config = dict(
    experts_per_token=4,
    normalize_top_k=True,
    init_std_router=0.0384,
    num_key_value_heads=1,
    tie_word_embeddings=False,
    learning_rate=0.00735,
    max_grad_norm=1.0,
    max_steps=5385,
    dataset='wikipedia_en',
)
Below are experts of layer 2 (counted from 0) of a mixture-of-experts language model. Rows are named router (the router's row for the expert), gate (a neuron's input weights, with its number), up (a neuron's input weights, with its number), down (a neuron's output weights, with its number) and show model dimensions 0-63. Each number is 500 + 25 x the weight over its row's rms, rounded and kept within 0 to 999. Numbers have three digits each.
Before each expert's rows: a language model's description of what the expert responds to; "raises" lists some tokens whose logits its average output raises strongly, later layers aside. This comes from a sample of Wikipedia text that the model never trained on.

# expert 58
It responds to: Line breaks in tables
raises: "|", "Other", "Man", "-"
router:497556473505478499481481508550479510531487490493515483524499502502520499521491493537512536524527504487491525492477473492501502513492512500477505516531522500476529494507508497516487440541468523
gate0:471452481449554507516466517524490501497511512503500513474536487504498508490479502522513518506468499527526468510498468464526519530477528518473490460478528488475544462528487513528497476536490485
up0:477522523522498525509502501474477467510513519484478483509466485495462494493498535473499488486499459496457520509458498523537476502494487497475521538477487495491498463479488507510486529490528450
down0:524475471499462492479490450517529548527469506522500457462519500520491472467504502467520508490472515483503486469472534497480515457539533537454503486512498542493516517519490501534501509506489522
gate1:495492472527509506500460530507496487486507495514492473447512480523510434484495530494512496501508541466485518489477517513552479438534503520575472498541511539485476459525559500526503472516496538
up1:511489540522519475521514487475489489472492501470489485482482473457514532486520476509470543486540516507509524491520484513512494462528511507469537511522514499525486531426468508532508497499489483
down1:498483493514505468483517521520494510505450521488555512513496479469530563453465507506506491512534505536503472533534497505518515503443518497484523492522510521492530486478536489517522532510463529
gate2:508532470481485485544487461524504522561506541463529535515509464475460488476461463533543480514512527524523521516485463506507528547526539489502482490458513493469515465507521534472537543519547490
up2:509498535477514516489534470510535527510497498484483480504511450535468492538548489504486473473483447507472507521453522507493510469518514578474486489462492490526467525492517537483514480482516523
down2:465493531459487463468470515505496473511497459500541511531522464492519485502500487519477493529490502476504501518548480524498490522490524514530500488496482479544467524551504485507502556523460525
gate3:539493519458492478464466520440473487486543442503534545464478495491461484483489484517476464509529512495518481501489500464482500498539465504456516494480550479507468515507485493515501503480536487
up3:502511485511473521509523487532533501530502451497498512481509520509496466531461487526523498494506497512517521490474511488512515498484514495539487505459487489457549482512488508499448520552505511
down3:458465549514491512529519491518506497533471517513487483521523477506495492464432497472513468507464479490472485536485527547499519514467520485480481479481466522539537513477496531509503525505492478

# expert 5
It responds to: Table cell fragments
raises: "omet", " question", " Year"
router:502511458501495494487465516525501535544489525462471512525513499516502518532498495527504549479511450452547511501491481453501518501478539501428546512514538490501500488532533529495487472534524533
gate0:464460504441447538488506508466480505500531483510530530450542527487503505509514502528540545489465485504533511526458506485506484527506506455480503501473465509514495519520507462483479500470522497
up0:553469500496505525471497458502515470509505489513456504496498503494525498524481522486501514524492525528488483513487502504527482514477524493474561448478509473488536500533450480494517508474506533
down0:510503450510528541501487528450492508517491501508495521557510558492465498469485490515464537525495512547505445515529532479499504505529491513516516483504506482461494485502542496487514508514502458
gate1:569474478482467479478461488459495542527520500493516513494481485488507485498524537500493500531542512502505482493529501498467493477483513509541524471497502526507487458527478515510497469499500426
up1:517513476515453520491536502510519514552511486524452522525508462508523515528526521495513488500522553482498479478488503550439490472493495507475485485499513494537503532511489504492483467504502458
down1:488508524494495472482529507472518525509510517493488514504495495478450447558505490470489497508479457506503496552472528505434509514513505499510455512526524531534471517483494466520494502520530473
gate2:483502498499499520502501481481496521520480460456527455514579463516493524536467519493450467503496506537457439454543484490530498510484528524545447534500497439527471487509483519531537504531454500
up2:501514480439489510506496516527500534512507445491492486492494527497485477506482511499490537509468499493439482447499497468518481500521520502498483483512485494501510494463484493538513480511503462
down2:550485488523508515490482458496485485519501479510494494552536461484493503497506532510526501536496450491497534455456470523508523493450481483540544481499457483485453547528499492477483470513512478
gate3:435451499507488509460504505445535497460485508536527499498502468485510480504467524491479499529492474506467535514507511513496490556530507491548503508499506472535457489474477495457495467541526474
up3:520483486486476535527469474540488508489465521459461472577487515452511498481566480516545488486493441501524506517487443452519506521469516534503536465449519479508523476506491532501506506487492489
down3:495435490494506502531460508518473515525503508518500462486468474487527495473535553547496534472498497486568536523509529469490506526468439504482443503508501483499545483549528476508479522491514492

# expert 25
It responds to: Section heading markers
raises: "=", "Rec", "gg", "Man"
router:476516476487441470481468520491492546500516530458528490525535479469520491522458498440535504491503449460497507497494472484503528560468527511502560555475540464502491489500533528524544506509504500
gate0:507494458504476536519510514498479438506462498501457529510525483467459509534495524502486532474544468466507504502494534496528493502453494457503520478469472508487530484514526499469474545501458533
up0:485508438496488527492530504510559521465481543459496473495500505491516511479501450531465478523492543510441492529480501496489499430530511503533495553498519479487493523494515475501528494500562490
down0:516518489490510499435494504519499514493526504496523522509499481500480523532519478520544484452509513492493518510476491506509514464513464486497487533483501510482531528463512487497538516505569497
gate1:474518490496500526516526485505473527507463500503509423523510491494477520496499506538508498508513499465550462509531486498522555522473502495539547516466490528525524466480482529531495511516479523
up1:525518515483480523460474481493480557481472484481465523519531505515501528502518508467514497484481493458560485505567490500521514511545506539483548520510486510503468462517492515525511457519505526
down1:490474541502529453547523510513483480479548506501495504502467486485488493465496501501490473504456545538506526462474540499487537499516497496511499509492493502546513454517505505493516529500492516
gate2:560418535458522517548514514494448546455500531497487480513473464533494507499543471487534498484515493445535516488472475505475463497488490524536496488509537502533506502468481504497477446491492496
up2:497491506509519482495540490472466465512546501513513492457486475498479483488462492512498468503523490543492542509501504502508464475563470520541499543499513524481498497479525509538514514492508483
down2:480443481482463535513501474501501474485552527518476458548500454491497526494514495510509482496470509494498483472483508485501516518489505476507465514552466521516516511468462502515520504477483512
gate3:498457500494503525510540476530486505483493517490494499463512524508477537520490539482514521482502482471492518500507482513487514544468501508526480508507479514496540520517472475521523501500507512
up3:466483545470499488513533507459497538509485494463493505458519505534502516465515497474537538422512554494523483468551510512492493503516441452509511508498518527522542474499485512559506442491502518
down3:489518484482476521453525494530514521516521522501483477489513515496491497492529488496507541459500531507447501499500486502559505540527503504484532511523508482522515514486481534514453489463485500

# expert 20
It responds to: Table row pipes, months
raises: "ship", "yard", "house", " Academy"
router:508509484464522475471461483536528524548506518469497518505501515491538513518483485497504520478473490456510500480517450500522514545519527536462523513508529480487501503525509517535510479525476483
gate0:520497476520485523492486496490472507516546489506474477483480483517513485504471477475510463488499499529506491503507508489496512465498496482492483541475498506503538490512519549503508496479475485
up0:531535470508533477495493461509487491504487491485541447510533497498522446570489508523463481508488517500504509503506474524499493516475468490480498499483475530510502516511515523522517529459514484
down0:477507546498493500494486496485509484480539488490482524501476516480493481513525512452484491473512468517486492484490526466498448478544505476511521460482493502483482530536462502478511458491483516
gate1:534500472455524529470515465539488504483509503442488550492474501504521454478531506508503517513509530488467515496464456475499545493518521466515508483470538478497517481519474490455490463511533507
up1:481559485521501473541462527444492491493502497472543485509478529475513502519460495526513531508474523464537507526535526487475498512457504479486484490505531469471492491520506477486463470439515501
down1:510493572456518534525509468483519493488519500522522530546488508505509450501489524480507519519439521521484492530463512558477485527476519484471508501493433470526512515518510478507541520550502525
gate2:511473530478492480523500501454534507488502501507495497489491482495475534482492441489507526493496499486532492515506489515495530505487495485500472520509489515495506488452498442559488494491460519
up2:501510506486498473487536470475533480475459488516516528509471544473494527504506505483497511501495546486516496512517492509490524493509488507513490520485488516506492477550552471513479495542491528
down2:486529469458481505526486529447516474518467504447453499521440522560506508447508514501548507503515518513531492476565477466502480522493497491545534495491526486514501481495493456518469482476473505
gate3:503496484519524525545525514482487488473522507485528448475530535509567498487483528514482504518525516479531480466506466550521491499514496483526476565493467505531566534473527510505518522490506479
up3:476507498484522535521478508508526489501556498484538523479481483503526520493473482484459503490521534496511507505485505494504482504527509549484529497495495449480482538502498478515457503525517467
down3:499471496530498506496503518510563475463500481495494521507516524502508501529494447513530495548503487433510531474490507503453518480504484506507505536516480505475559479510548507522451526513504497

# expert 55
It responds to: Table headers and cells
raises: "ous", "ush", "ugh", "il"
router:522530499504478485491473481538516506509516492468513504513513442465513512504529477486507497515498486479501480512471494462515502550510496520482491482531531462494495543479512517503482443529524521
gate0:508543507503512453501474503510502511500528507528526483522525509447476505507515508484508448567524430498463481475517525513519532495529468467496516488491501514513505539498489493474545446534492509
up0:503494476519486476510509480470496484471503466501512510514491496483519534474498553496476463504478502497509528492497486501485558515525495504504515489511481514505519451530477494534515491516486520
down0:472499538552470527489484486504511545501514529521536527532498499500499478484488504512503518493507495499514512523482472496525501484529435518480521502496508502475482504480504469468540550483469503
gate1:504503481491507467485468512500499508498466534527528462454495511492448465473482473517538552537524484492526472542513492493492522479508491508505526518479521514500539446486488533443509497512516504
up1:510520465526492504485473496492497476518492499453482516499487495529488513468509510492488462524475458523521499522458505467453521538478469539492516457531488468527510568443505495521505522519462516
down1:523549539567512442482566488491545513443472446511483485550480492470475518557494569470513495475520516472487512476556469497491484472551527485454454516520556530492505536514446503522468467494495522
gate2:498490522506470509459460514473504500496500504527509536474479477506452446506535508499533470524475496455494504448480491486522482487507538513520434472488501503520503514494538495520485503504496504
up2:519515469491442472484455479505487493490449493481483525531459522521489504557498488501499546482495485492486477541517501520498527490486480467478532506491478535472521514489469505493484490488526508
down2:476498491496526566486558484501465503460449505496453459530492495493491502526504498515507485501519495487516532508486506491493492462511541510527553529528550489493470496466461487534522498509475453
gate3:477480515466487506509492499499531466462535454494465524518482514515534511500462476458482523506499490528461547484521480504533527523517516550501499513460491447491521497498509436501491479495521470
up3:519486529547520488539505531499505517533509485476509487523479539477484487474503520494499497520552498502503485473511502487469544482491547488507542506511529484470501477552491484491480505493493510
down3:484448496464535543507540486477507508465479498465454521493493509509454520513477508514495500495505471500500493485504494478507493504479532548496462481504515443493491470523468514545508534527514529

# expert 51
It responds to: Breaks before quotes, headings
raises: "There", "=", "From", "When", "The", "In"
router:500507438506467485486443482509522497520494466463507538482498449501543511487484482469541515549495470510530545525452478482505511541483509504473521519523511458484549513485509528518512504536486510
gate0:430484475523494487488477526452493560484449535499486435465528492492504508542494520434510452508499488510563497544435479503484527474489482531463482476496457475492521496528502486497488509521491529
up0:470483505513484534532569527496518479480515508498491475512507466506489493537466514523449493568523510466503466562484487472507509467491484509530504504513495470503505506453496508516474502497493475
down0:524470541528450507508524549497503472492508484542474525530491522517486536498421493539536483498456496510441483487471507513549489525490490482522495510490500467497472496459484460514557566508511481
gate1:492510460496525497512538463512465499518459523512516484521479542480506487515523538564474508498536494495486460528534498521505516494503510509480482472499521525463468498500486528493503468519499539
up1:500481512496456489486502529486473548456501439531497486516486496507489454506476497465514495495470519525537507480489495521504547518492508449486459504510479524512492535506506497461461503477469467
down1:503476512485487483510511471511502504461538491514477507504469510524535500489458506502525512488489508475481509487455493507479556495505440483530494545494490494487512479509528526510468522455482541
gate2:479540554505512459504531566522537511518510478515490533501501510506489467521508480512505490524475497469473497545482511509515512471473491499514483477522488484503487516475522488532486532485488527
up2:512517490541472513557501506509555498524506463513484490480519509491471483480475458489464516479546528538514520482527557485517486488515553508452533546459525478494523469524466498526501472496513546
down2:505492479517492546542530491474554504490499475513465539508481491479535496525525520455494499500484520530510482470525532469501508510540498465504532515469555494485520532461454512536495511500500486
gate3:495483472499502538484487526495526486497520510503469496495493489503497519478475515484432490495490523526541488491472539524455497496467540468514522477521476492517533482490517516474498500500474520
up3:527467513497530454487501473467520484501504527494476444500535478471525471477503525528485483510509499487521519456545494511531515497497494523513452495496512485503514494515485472501492492549475498
down3:522519496542538491476477486475517445481519504502520499491473532522480511459518507492504481519575530527521498504504484532490467489511554514466487521495507471557524467472511520479477488495514524